Weights of a small mixture-of-experts language model, trained from scratch on English Wikipedia.
Size: 8 layers, width 384, vocabulary 16384, 110M parameters.
Experts: 352 GeGLU neurons an expert, 1 pick a token, a softmax router.
Training: a variant of SOAP for the experts, 757M tokens, 5773 steps.
Below are experts of layer 2 (counted from 0) of a mixture-of-experts language model. Rows are named router (the router's row for the expert), gate (a neuron's input weights, with its number), up (a neuron's input weights, with its number) and show model dimensions 256-383. Each number is 128 + 24 x the weight over its row's rms, rounded and kept within 0 to 255. Numbers have three digits each.
After each expert's rows: "mostly gets" lists some tokens that are sent to it at least half of the time; "comes after" lists some tokens at least twice as common just before its tokens as in all text. This comes from a sample of Wikipedia text that the model never trained on. Tokens count by the router's weight.

# expert 13
router:113136100071132080091133108169105129139167130138086143148172087133121147139142100169093193105141126132126088153126111126112101118121154098154095117145081130143116162108128140102117163146141127166109154133116107109138115074085111084166125128111146146084168101113124089136151087117169132112140136123127104124110061141135130098085144132131127121134152173146136109096119136128130118113142
gate0:140165135158162145177143107096088121138106132131130111099124128125104159106114144143149104093114143101134138150104148146190125110118164124127127168107133117130140087121128124095102165169103121131152133107117132128181148112150167141135154120100126067138148138133134101094099127160137092105161131144119104140108109136146138134143164142124128124140133130129160152180145088130127114200131
up0:152130088106130128136114133113134151108163147117134160094157122153141110164193148108135163181141132155154106142105136125127113091112132129126103107162105148133171089132137165143104138101116116163133113047117150172153100123121109116140101136141167123153139117190113168123112110124106135144131102122145142121146164138168128171113121151158112088047124125114137130108164129146144149151124
gate1:127145122167142170074082091132093111110111152150149162114087104142140102101146097124115136166107115107111183127163079118087107112090154134160146139115104117137128101124101145144149173114115191108110140130084164126132115129149127157133140102057097124125117134129092089124135164106151114139109126100089139097142155136169119123125118156137125122126144149137083130095142115093118096112092
up1:108090092124113118131110142150126120127138143121067141127158102154076147150110112144114137134127160140135184132138114155133105134102110122169102125187161116157101106130098148186160131136139153095124105125119114115107144109141069151112160137107086139142130137125125129142133133070115134102113128152077095148087131149136139109117119086172110108136097127145122118112157063121138103109123
gate2:117126126123105177155146121131147094104094143120146141124081141147111139107123151123142102100154140183079131128151117115138116152139150117142178114154115083125138123125096103124121140095154092116098118131108134120147095118124097172094132129141125108134131114124119148096117192119115123084168135141171130076123155145133107092121120082106108111107106107129101138151160080168109100121132
up2:130136141126166088162129123183137173095118125165158103120125100115131093110106116120129113163088141119097145093175112113098137146134138155116098134120145143145109090143131140120115100095112129115141134141122106192113157104115135119147096125111123147135102186126140091136163118150095174144145093156139106126090132146120120142096109145113140168123114104156079121158127101094135165133138
gate3:188115116100098091106086109099176186125150100122110125143135108103103167145175109143106132156128136086119119129123141114115103148121157168089122053115138133112121105101091127117096097137140140158121160117130132144135090166120144115146111094140160131112127084160118141114172139162093151112136121084143164104124095114152121131120148135157130119137098156155158123148128145141180116145158
up3:159112137146115104090119149115130134113117160147083131137142173139126097108110084127094096165132057155162140151154055113128150126123111194119155153122134147126131132153124161128129159109140126141063107172134100120178100127131132154133106134148110148103152094118171114123158132149140077108131137120125149119130130120093093155148127076125169093118148138120158133142114114153137111176112
gate4:137090127118142167135136137115137109129132133092133124154112131128109120111149083156138143086141121125125139145104123082145133142122148138181122180115162140154094089134124141163146164153182084123131102158124108151107142117093123139111111137084161164135138105125122087136125161127085110168155144170095151151122136116167063156157151147130095107119117130121187120085136130121097104098150
up4:167162108177162174096103154131147139145106118143127129139132071137124122119161118167098102116120136161082127131145123106148140165132098129114117134098103137099062133107160126133102115151127094110162108164150109108128122128118097172123111149138131113172149150107115131140084130147128141095129160124124061095161141118103141141145100090133135153145121100122140158128121100140157122108144
gate5:157110158140161140122131118131124175092140119166090162145132102181122145129118176149123150143182080115120140159112153196112130099089133094059122136115166167138156116079142123118128124072143121170126102097140095129125119137117116116138140105167111090161122094158131105137135168143146149100102166150159107119138087120098148149128091116144143153143118125085165109132140119142111119123158
up5:147114098118104182118114115139102154136137109121129116145143101147131177148107155097130126114115102185167164137120077149136108127070112080124152191141127122109147102109148146121139101112169155136117112114135163147118113101084157113165120116151141129123157120145137133134121125125114138129130105118088157157107123132148161130122102125161114124091109121133137117129175099161107110076147
mostly gets: " (born ", "- Born:", "- Born: ", "- In office ", " (born", "- Founded: "
comes after: ")", "==", "===", " ==", " ===", "1"

# expert 25
router:176145119112113164084124108123116117114076124160142093140127140181116168132102103123123157133097119092160083104147179162152131129091116104104132106143122125197149131118094132138107073105160115115155152124127097152114139113068149139127159116127116107130154172123149147112141104112157161118105135107105127102113129113076093082140130159110142130140137148149116130128118128166110133162145
gate0:143111120120088159122141146157136143145097108172133104093135101088111137127130123179093143129117162098066154106113122133108122103146122097133168095113161152140166093137093162164125161147116149105149149120133134123163105128114116121072154140101145105083208124125089113109113091142164151130085133147150120160119153138135104141122090116165149127103121165103124099125095153130155112114079
up0:174123130142066092117113139125111126174123096139148140158132152135133124128074083126139121154083124140151116163122124105127124113098117135119129126159122113102124139127109128144071138147115070107147078161121087155132168153122137164147157112117080143135126102144167128126134119128185142125144163141112074159118102123085129149147167150097116124085112133132133136101136131146111129155185
gate1:109117121124134133132106122098169096121135154185136111156141146114098139120124138102161161125141189144167101142105091100116138140184105079096083155141161151164104116134106122119143161118106122120100111109103142139120132152132137116101155111184112125129100095117115128085135175133128151126108139143082127136099125136112145112107135137150167152135140154108124146126132124108120125108128
up1:145157114092136139142138089157106164124115107097132101118123159147175171111148168123094125101114173104109146090090141142121129092116145123158132125119157167165155132125103198078148087126143119132166145136144142135136124113121147114134113118099122140160143101114088114103119160170130117092138132126117125131103129110123145144135152087123131125142073107145121148161130131131123131122161
gate2:135115110114093157116127143125164153146197137139151107132128119128175113121132118118146103175155160135148129149145134173113131138096140130166117080122111154106113118121100092137086113102142142084161114110117158133182172080146142136077137139168102120111161077127193110158123113125161131123130140119114123129111130153156156112159141089136109118151080117126131146134143142152139113139100
up2:107174126131126189083147157087113146129160140122111149108117127142148128141126085117171151081108092115174111076099115144112120064146163122146145117141120077110149142107139155189154159078128119129104151111146096138124142128144097143161107145124177091122119121167145102137113171093132110124136121144137112099097118134078076158144152106140121138122142153133138135116129118146131092120128
gate3:139136096140120141103085106115110120179134129098111158130135139118142156121149120141129146120153081093130093197116154138130175145104136094112130143107133141166128126146150161146124115121137135155132113143149103115103131135151109153075131102155146126115085114163149143108101131146120135119114117119133111123134148167094158146104170152081081140147103154114149140118124116127147079148107
up3:129158134160120130087157143140153074139142105148156153104104149082133106056130126129061143182091121134121109152126162069120105123137127128116154148127109125094102121110130132146110132121131109098084122095130106110130120138142112157093110147128130128093098159127142100122099119154100102074108119117104112182156137082110137118123139082154094110137106131167142104141077156134134108143111
gate4:112122157077123138150101118158116089137113186140116128138141111107096184132135136132136094129151135127128124106107067130142119185140128151067150093129102115153134109125154124156072139123152139159142106126126108095110126117113128158142100105120104132141136170114133124140125125119120087115085150125171104166166106137152148129135148163146138146129140154145125168135091108105069173104157
up4:109094097118141095150131146097154153138117114117126138125103120089140122120144141106119177114086136146127095093138096119124110170131135094168110149147121106144148161100127176124137150141127122155133122159105160139111079168148150130126122102122142104166107127117095140117110158134149157089102152123114127118140149120145069115089144170104083079100103158138109122104126172118150127111113
gate5:148125119103111118157144108133135097136108138127085109103115142155174139139115094124137134145176142122142154088150109151152169128095095116132191189138118145153209084154150164105094119144122119146148183159139120115139108143109144131164185130084097110139121108130143152132096131141075140161156144100150105099151136142104121159142136095178129111099093108166163091161136104124123116150151
up5:112129186100128154180162137139130141098108105124137153152120136169139095091084113171077121136157104127126114125093096104154114123108145126140128120133150078128121172058160113130160140167146131118131098099118155120111138135066117098123158166113130133155164140124157119128138159115119126155120118132181132159112161127098084134093140152098102151118134142101102134138111127131156107110129
mostly gets: " after", " for a", " After", " before", " when", "After"
comes after: " |", ".", " |  |", ")", " |  |  |", " |  |  |  |"

# expert 28
router:124130131142108093150172107142119107110155144152097135127182091118134144142132118132109124135121183085140115118163113165132131100133158123125128159134130100134086116152133136157130111096122115132075121145124133095152088145155147132111131106112131112135138142120110131138136110117182111161064094109091149150128114156087133105137161131115136128122149113119125095115115131133133123122119
gate0:130111168134119136105158112133151165140118148114125140103130117118115111160123147097128128151135156074083120124141114107105129116103144118139141122127136105096150139133130125160123098179095113114153130109095151120130127096149147167120134106118113145078148178101169095085104142109100124141149145122141128091111163125112133130121097172153111116147176134128115086128108130140113166108124
up0:126132125161128119147105116146168079093136105112093141163139133123148090141121131094110135107120098136145130087111104157126137103116138179086165175120120119201094137181125111135127109180116132132174121118141148119131132146146186102153109119114125111087118150132090131105147110138113172146112094154109142130145151122092143168125101160178117127161114140131105132146162105153097149075144
gate1:170191093089110130142167146129137111105138138108134119070142119116156108127156079085131097155100139101136179124120156161138148129154117125098100133124119139159065111117127159115122156099101105143093108131121152165137120158161103111122172135115114204150132146135152172140126105180115163145124168122129125103119117124111145119120108106137105106127082143109116131157128125150122122137151
up1:125180129144116132143139148097117156103136149124134079155139150135117136140111124096102088108092135125150131160182137133107133099159104143092135142118152136168138147158118124121072131108081114091126151150098103081127162149135131138139107127086162138168129130122099111141172125155106111142141139130147137121143104105055141145176094112174107192121132146143118103137118163136164156169107
gate2:139155152124105117154134152128098125070105093110110132107173149067092128088112149151126161119138117141170150189140143093115154133091164131115168153117101119125105118100106151085138120127160100139164086143118109116110121165097100125158108111151080182119137104141111124121124183184122129107110128131140153135126146123087125099108125104119134162115108146142135113111147117156148116137163
up2:146145163120105129165161162124137135156155131124141089119136138162159092135117135109139091136149142097131123124135127169067182102142088116090158109102142141159097140100144121159122122155114110143078090126073132168141121113148131158142160106093157109112131141155113126167132138145172154130114128156145160158132109150120132165124151188131098125161174167103124154139127102067146123128136
gate3:137122101157169127160130140144136109132125149159164102144133134143113109134155152087107149132101194158117124149122119112147153125153136107136119169222145132088121140122107157151184137079116162112107149134162150155133139156125141126158160151145131145118108130139140132144118093117122121138145120117165077132158118134110082163121174165147129129122134146167105098080130144107088147161154
up3:124151161119081117110144146144149086151136141116118101157110132143151149118108105130190134148149118128092146119132166092124077095121114133118160134115118130141127139132137124101143082118140146162138114145096129144124129153133096127144183117140116103171141139113116130159204124161118147131127097093098118126090108123113158130154108138106142192172137125154146157144129125113179123138147
gate4:152139126141122151137087123118102147121127122118093139145142126129154155113100126122101136184128163095149120125145159160133077097117140128112127118143103104135103158094148160116117177129189151153185152117142141120096133166133158151153157131143143126098101160129120100123122109128152116128109100122134135132112113095135114107122120110116147140147142120094168157141130172103087119134107
up4:166121142115143172139127127148085136116138130139180118153135103106135129119108166146173141138081172150136142137132096103158095122144126112129103158151105142144158133175129140149152121138151152132181129098105122124117089129142078138117135129094110093124147112122107124143140110146159112090189153159127153139088155125104149133141176159149122158071093067125150100074152120121141105119129
gate5:137113162167143088151141129069144119106163151096136100123124085115101097131097139155129137117121134112123159132190160123131163114113126080112144101151160158157162143126126138116160126081125126114100123120162163099142169055129159131096116164111070150137112127158081144124136116152112102151109125139128116113128081109120103148137092154125131108154119147112092136098107140095126129129156
up5:130190100098124108124148095103139130152108131126114137153123139144100111141135122127103082098113148167136133170122147123141119109149111186101101142115100150117134110111095161119107113097185185134136132135113129144105183103126129147150095148110130141114099112165118087146127148130146119118146131110115148140122114146143137125121126100149145154190113141126165147208157144159151177131123
mostly gets: "00", "0", "63", "73", "61", "65"
comes after: " | ", "–", "; ", ".", "| ", ") | "

# expert 19
router:117126142121121099136112098158147113146108120128162067116192157129163133104095139133182114165137113169144089127136127109170101156152111114168137105170106124109148142121101183130120116121130152116159127143101108130134129112149141137102129135124080138105149091088145170139107101131107160198143131098151140102145162128126154123098158100116104182143138143141147142114116092136147127131102
gate0:171119131164117113142149108125110125115166125079144173145133124113157108101140127115094121141123118144133157123099126102138120170161130075112122190134140129116125094163122148163146123128114131156140104127131165109150113108101124114152143111142136099148114137117155155127112110135105113154123122096083089140123085140088112128138139144168094178142116089150169144127198125107137120128129
up0:130126104156129064133138111101121134143138185124127126151094111106149141125140141165116098156131102094125104096130112123176170129155175103160168109089125144118116091136144104112100133109114102159151116131119158144165125090066118126109165109127086146102098097131103143136119111102127098135146119158172103160120117101130120164143139162169125110132121126145120178167178107111136153120129
gate1:126165132118118132115143130140114143129130147121129121107134082132081146134107102080171132123147111149188104155182146114072120119127145116133093144135134091150129101122195126157123159175138159127137077136105129122111121139127085165118134122113148152133128153117117095077097148129117124108160086142104122135141101153116143126098100129161124184141130136110115101109130182109098154171134
up1:120184095161152151163161137121122151133153142137139116089168109141154165096112111118113154122106128102141105114115102150133153172120142127128097168115156090128138121094106135135088136117178135138162152112146106171136108104145159163124138132097147103101106151109099100144091107115103115171160097110121145140127143114134110133106111152089114113134118135120125134121200103081106142093099
gate2:107143107111148119130126109146137135123126121150134131081141089164120130122123112144089118163097116147133123099136133111130097153161120083136126138124136130083091129157133124116154155129163116124147134107152140107151108166105181176161112140152116181152109113099152127111125093148111088091104128157114104126129112124102115121164164095133172130136145125118108128101141129156116109162122
up2:138116141112146174151122118178135140128122145123165150154145136143153169107150153135117155100162119138158120136098113158143124129135144138114125137136151126131144127081151123133080137120127154054121132128119131097145166111114152149123131105126126136110093131155149176125122106127136120117130125105136132111114199104077108084145097079140120136158152111175164136124145118122096120152114
gate3:131102106119141121113162138143139141146127108131100088128115125125123128148121165147126141130145115093147117126167176177132118099149142152156114151135138134149129142154127083107133145116145139152134107156119149124120112113099080141146141108142149136144115096135098182144143096161119156145158124135118118113111106104151135123147113140156142085136085086143088114109102147148129092128107
up3:149105097103134087122117139122120124117102143140141140153145097158113105182143105086174090122147154102150159139121119133090160150123131137127156116074134177130129135097130102147100176173104106114106135138162153093135170153152138157146137116122157162068151135171141179117127120115175157100126175107089137145157155135152122129114145189096114160092102152138125116134126122144135110146104
gate4:159142124108130126118155139121129116144114121117110099128149148133147146132119117134123156128153161159134160104154146119158119083093141120165119093113163141107141153168142082132106143123127130112136102127141135148125141087130110146110114082141139106105131112115153131092086163124131132103144114132179104149097140115164114149138068122100155090153093151136133105149096107125125131109151
up4:124163120142132128111102147118124162155164151181158155130104117126078177155129136137145088150060147101148167078144118155112125145137128109097116144204124147140127118124114138111150173172098118124138125168144096086158153120131086145146112110078122129135137137158140178161099104109130120105120144126139094110116075141132146137155116133133138143123133132145137131074115141100145095127126
gate5:142118117096127124118109121131162164119114119145118143124136167103083137137122166125123100107138174122132138142141137112173154090139130152122127136132148117138101161124128125099137123072168116164162107146135109114122128107159109071092152099116076108126106096135139123180127123165100148135118118096125138168142130161145107124153167107106143134124140146105103116130131034101188112061154
up5:121058130117127122142125129137140135119160179097169143120114093112103135116177148106106117127116122138111121157096124155154130112088121122166116126113129121162109083120117100144142103076110147151139156124118128145128114141109112109089161145079149136127178141114112139125126128152146152128126142090152148118184166129133127166129156112121123139108155116152129154145158127113143096098128
mostly gets: "–present", " Score", " Awards", "| Total votes", "- Release", "- Synonyms"
comes after: ", ", "| ", "- ", "\n", " (", " in "

# expert 6
router:104094109133123146128118127181144113140126132100096148107151115125132169152141118117111136167150100143078173142128095114133135159131169091139125093116098138146118102181133071087127133091155172119141134104138137124149129137127140131159153122148135108109149134149152143153147132117112131096083121148160099088167138120119117112149100098133135185145144155124128125129155076135155123054101
gate0:135139103126126122147076140131131144130104105119132145129129149151102101151141169131141105156104139120153151117110136122151125115116119141137125123153138129123097125150126090172149118153097110124160124127136135149131129121144169144152107121162159098166091127157136152112082138121095125105116164100150137123133143149108122078149141127127060130138111138156121156169146144089130150123141
up0:143150149136071163131127119133158087166105094113119155159137107115092115124148138119078161151155109109119121125110113096114164090106134138110181117106111141109117103092114146142100165150115126112124144105155142125144095145121127142163119093136175105099169125110159113149080125114143123136122131129133109116147100141154126122140170127143116087139119128166111102131123172110116110134124
gate1:142090135122186125134131129126123169117155155115173078136173093121156129087165156153130097126135123138137171119096169081101091158196100143116149120117128141099160138138103141099135103113124154111114116132106162142081112119101137148117167123156109134145149125123135154148133127156117151113133149098146106148179151100126121141135151144139129135140157158125146084126143110138149127134116
up1:101086165105138082109119125143136142124114107130093130135119161144122142103083119096061135139140119172085141095093135181112119101137100117108142106133110122172136163150117142116123099121133089078123124100161140126111116109130137123129137103095106144135130141121128096095144165101155133157078129115152183158158142114129124087143123091116091117123113101117113129111093113151122106188146
gate2:121135139099103136104122123108155097149180064096154124127107113106145091158142121153122076107127157139127110115098078143104111125177136134153113111114126147111151184112151164148165164096112104152123135160145134121121097104156115117153148118143131136119146136091125128133132127131156124147114133131178149083150150117067140142122140132147097109125139155075138087106151173134137132109125
up2:140106145156140096084143110124116154126121121116158119141091099128103118103149101155149161113096174139096151100148152113101118134116121103175130141115121151144071115136141126110147107127140131166125128170155129150117133139126183122126100137204113139141146136098060117127122143138105160107127156074169111115130146133117108139120138156163077132123105169117103139113115128110072121148137
gate3:186114144165131118103112154089124113141152189117122111134138098092152090126110118137063140087136156081115102136110128135126140126124122158123099084133113124171112126114109186103119091140108116127119165120128163113132115099146091109110133111132109122105148121133166154152126128088062119108113136176097164122127160106180146096093145130148143150096166139073104155098122150135148108137115
up3:139158114132162145130161100117117116164106103119116120118136088147114109169153148124139089161134132117139181153164122150113154107125170157188191134108142124149123126137113115128102113128156139151125111130137114115138119083141177109127115177165151092109169140094128106145123103141164129123133135087089108201118118145112122099126129161157158109131153149098134109138128108145138111128158
gate4:104107133108132111168112141153147095129140144103137156123112133136103086089134055124189155132139112131139139152143117104125135113110134154144138146153102103120100141127159132130126156123145111127105113168122142136106128168124121136113148100123176119100135135110178118173135171115105127162129094164129129163163148131114120116109132131146158090157131113145150124149125143138110140107162
up4:095165084129143101127085148117100086183161125131106135125125145122088139147105132115197130135158124118153119116129164126111122106123169144134099137114108133160141092114148129129133141092127083095143145112149143126102092060103137139111111159162108117124147128152139103135095174144105153120117128155129128123140096117148115113145103148147141136102119134140149067127167128125118137091137
gate5:123106100171124148102060129151119128112139134120130138141137135131131143104150106130093143156144126166131173093145111107132118098073150109109174142111126101136107148133098155196128124153080144138142106169138117113129099114135153126155146116113136151134124090130107108098141164164114152143100161129146124152066140117133120064121154085115105097131094147104135134129092154157149114110127
up5:088132121129160142112122068078095190107139124122135090146105141128146107126157119175132106152148134115073111138111144121133115090081172184161102129125148101159073111078131133137137128091134130128114155132110106090132112146142141159154182143155109130112157108147147156120132142137136114065140084121147091129141088154113139129179101125103116156115121129141115122122167133149173121124167
mostly gets: "°", "′", "″N ", "°N ", ":", " (aged "
comes after: "0", "3", "1", "4", "6", "2"

# expert 14
router:138125131132129165089131148143158139094115153103153109126105114162137077119124101143174135104149157098148119148145113133137114123105077121138132155164109107137134146106100122145108110127144125155171156128132099118117115182072158154119129101113112161154082131145151086090143140118147124130175145130152145125072134121148123133140153146069116090123175131106156126099126153117116176136124
gate0:136146099132171107154077121125136112149193108084102148129089095166118116229090123137086106127116152168102114153131147117167148113137135134103112116098122104143118137085102131119118115124110162091135142108114156144092133180114137136104156151116101124114103134173122118109158137145125175077079139146075132178169154122106133102087170148128140152126183145111148111145146095125149087129146
up0:148113129096106115145124151136144137094103104135091092173110117111114131120095134091154127081085119143145116098100133151150107106128117119097137142109164093115114168115093114125119142119128129174077136122163140092117126122110110117097113131131132100123085122160091099146126105126104156150156132156120145193117111123101135141120126091146144108174094133115142126167152107144108119119123
gate1:105213155158165113105091118082144117118145135153073184166106126167132117132085151095102109114152119135139088134110125114130152111112138135148122144114134142117191119139138100115155139150093120150092126130130113121152089127071129136115180177104121118158159140135125097116121169128139143140110111131117154130129120174146146122101161104099142137115100082124123142117148152129139098151160
up1:130093167137129156169131136084147153127104110109083134148151178143146162099130109123095124145172167140136168139099138107104125101163131124177188082109105123155107116120093134117139094139130105135136123120124136060119152139128119107112135159154127138129147079116132109114104119114113106202108146116140130200100125128123111135166121142135120122100127125149121139168099089155141115121133
gate2:131127160131107161130110128134115153143140160112172150098109108175086149099176120124106128110132184086158162084115126132111110119092102170130100138131137158139057141106116108134136134140107160117137154095130167110123170137163023101123135094135155109099139096151125146122138110132089105157098113171084151151120104153148092136134128103134136188167118135138139113147135118089124142123109
up2:099122126109111107144124134126091119157168132103122141157119100176109133134151151145098115128116160138143122152154160102190130128072103093159142147129127176135168114105104127120134120154160183135124147149114139118100085123145143117132169114162151097078145130144164092122128151121158154107136104143147109095157138143160134145130148153141110159142162152148091148130095116108130137128093
gate3:104131139108137132138127126155130143168149109151132130159149105157137138129133106134108139117130103127142137165165099125133143098117128124166126151075068143138114140140152072118144106089080117151149141139152112076140102141105143140096144131116096149146073135128138114146079157173132174144126127116127136096151167090132104109093134124123090109113113119145110099125102160103138129127123
up3:128099110140138142064100158154129138134089131137101134200087156098123145148110147103116123109135174100087163122096189104141108107143191107150111139149107143143110120118130102123137135169127188103119122127126131110119160122153113175129111138108119116161143128121146093120111109152142094151123074149105154136098083119145107127107120141141163104101146113109124127134115146153169151112102
gate4:094160160162156099121138129167106121125161110122126148156140162132129135158137190121082135136110098154105078148140135117140091180124142169134120123147081093088122121123115160117091099155152132131098160130120116168115140116110102122103139131170100130120123137123121118149159129130130117114129127155135096092141110144081136168109169107132115109144130099160144073090106121166141099102161
up4:108123134092102179135104146126115119125098129137162136105115119152132111124151119138093102155102155145117085163127135124143140133093141123166104148100100113119103145127109128131152108119108107142120140113159141114084154173150137137124145133152151123154166111113122164137120167127097102144120096145121169100120139123120135104118128141165147131166104117176075114137134125114138114097115
gate5:136134124152120131115165132107099135161144145105101137128142117132127142111108123136132107109151142112112104090110133105120114123142116133127154134147099127117084131102172111136092132104106115120108130115149132107092165148087118117120156140137139133111120141126149180063136092168151162103142151161114120126144125179144173110080096062089144130130098129151092100120080178130094136140103
up5:126130127157072112100135146121110184152101099116110132157093149148126136099090095133130122110134132130134148124119156133131147111148118123093127149116099130137137083137122152089131092087107121096100127119169108133113133121135139151091145121110120160125093151127135106124173116128136098135089137118117146128124124147094151127093154090110131149146100152127147108092121163164067136122107
mostly gets: "ín", "ón", "943", "th century", " World War II", "945"
comes after: "1", "2", "| Total votes", "| Turnout", "í", "é"

# expert 4
router:194105129126121149111155152100081155106116143151141123144122162161148138145137081155141120116123149122116126120132109129132094121124111150098088128173132142174174136114111168112141097149155127084099132143106154152089122094109104107087120124097165130148102121127149140132098127106126162155143116148144141102109122085119091082180113151124182099099121136146159156084164116161116150118129
gate0:093166125138109155138072134116127133138145132147073093106128127142166094113153084143165119158182101122151140087127167113163161133124119157120126079124136176112134122108112134129128143124119150110143085156127142133117118085126136119145152135149147128106129106114160109096127164114122135160150110118129096102102067140146137123123139119134140149179118121140142116121109137123139144099100
up0:135115115108115129180134134152098143122099123137118124090108129157077125110135128180157117110166138145132136117102162089101141098084110162100139072132106156113131132130143095126125118103112113127109118134099184120095094088177120118145142110136092117139148141119203109125102131141143116158141174144127107150101126147136104154162134121139114136160140155109165139126138092147128126080125
gate1:140115153137135119158111137118091164143139143104138114182149144139154116152148145117099142096125108129172142137163132121114134138145140106116117141108118095145135156128132124132096110118094149130178127156126118102164141127170121118147128130165120095118140141089172134143103134155094155113119144118122111090186142115102143149105143144149133144100144160113145107114162118088110096148135
up1:131106138130101146177131172118137087102110102107157136142149098114095134119142133131079102118126081160126117127097136147107113121119146142184115138110124128114156119102094158153139133110096171156123132136156119128106116132178126118158179119178149113177152087089106089163097134146083110112131181137183130124177133136121146151124098137093146172138103153154133072115118122144148145097124
gate2:136122098143085162183130185124072127181121167101085165154101157110119133128171148116095130123128131125116109097135131141116080131109127156130103084140136144123146135116155121121078126130122141116147109137096155153143132125202122149062143115144116149112099131177112129098144103141130133139159095141081144127119110150133097160145144124110136174081122088145120105133108123118127140165099
up2:133132091128155157184133113090114130121137125133089114127080097108126141141067125131155088113105133139165113137146126104074113129051169144110170113111126136108152109100110136132131146125155126113116105104162125135093146113125101152144185178097106162130148133115068154128118147166151114120101108177135142131130145132132112119149099112125094153062129123145113104075120125116106163119156
gate3:126146101140108124164080121127109145082136136181116144117137072132132132113128134145113106116116126112108117120151141114115119127097150096114114118171098130150110131080132120109139119108111171092141115104115147088092057098114114094142135141162145148144102124167137124103080092134137091099113125107110129127165129144143113122102125139111129140113131101158161089150110132129084083131109
up3:126107130110174117163103135150151143146110156141090107112118091115165136105099186153148147098162160125148116099125146115142117164114116131079121128126154086088148151107183056163115116127130166115137101113126099109104144132132147103108163129130145115150115150163119103124111145126101149105149123112151140121122107133137157150147115141151128114105102139105162127101080083130143145087144
gate4:153074143117120141159116136153137141108106163153123085145125149173114123099153113154128130154160134152136140111130116105130080155145165118093129138123107134159150111119121129094101183144147121104139084183105157139119103127119110057121119134165103130108133088102137100140137122100148126134140182129102132144142114101088128127174121161090139142123170094115107170139118145142097150111154
up4:126116115104123120108100170161127144162122116113080138134135099163103166112137163117132162172097124113130105099130101117110134121142096096094162108124107135101140108105163134143118115111132154114149143130142151143067126106167122104133123088123114129106136120188131113122132105102127119112117096113173090142130144128152136104128118161095115142156142109120117134114164140113184133147145
gate5:117111111077146129133149187105128171149133116127162123159123154131126111151109135113141120107126143111107158160149111133137154088128114102140142146131097131121105139107141078118073134148094110172120122055105168139131141099077144140127101084136140126148115148153169067115089141096164076108109092098134170142105104128097152134123084123118121134140156126140118095127121115131160136122136
up5:106133129143080126140144126086092109161137115150136081120083155107129133143100127114091123090159171114143125120123136204130141140115124103122108120120098138138155131119158107164134132137128107089143112128116154128127154152138152137143098129140097097158132069139161123121097140093155080099158119132154168130144119162118084140105119117110115125092100170133141145093130116113168087134119
mostly gets: "|", " –", " -", "|  |", "  -", "| S"
comes after: "\n", "\n\n", "| Party", "|---|---|---|", "|---|---|---|---|", "|---|---|"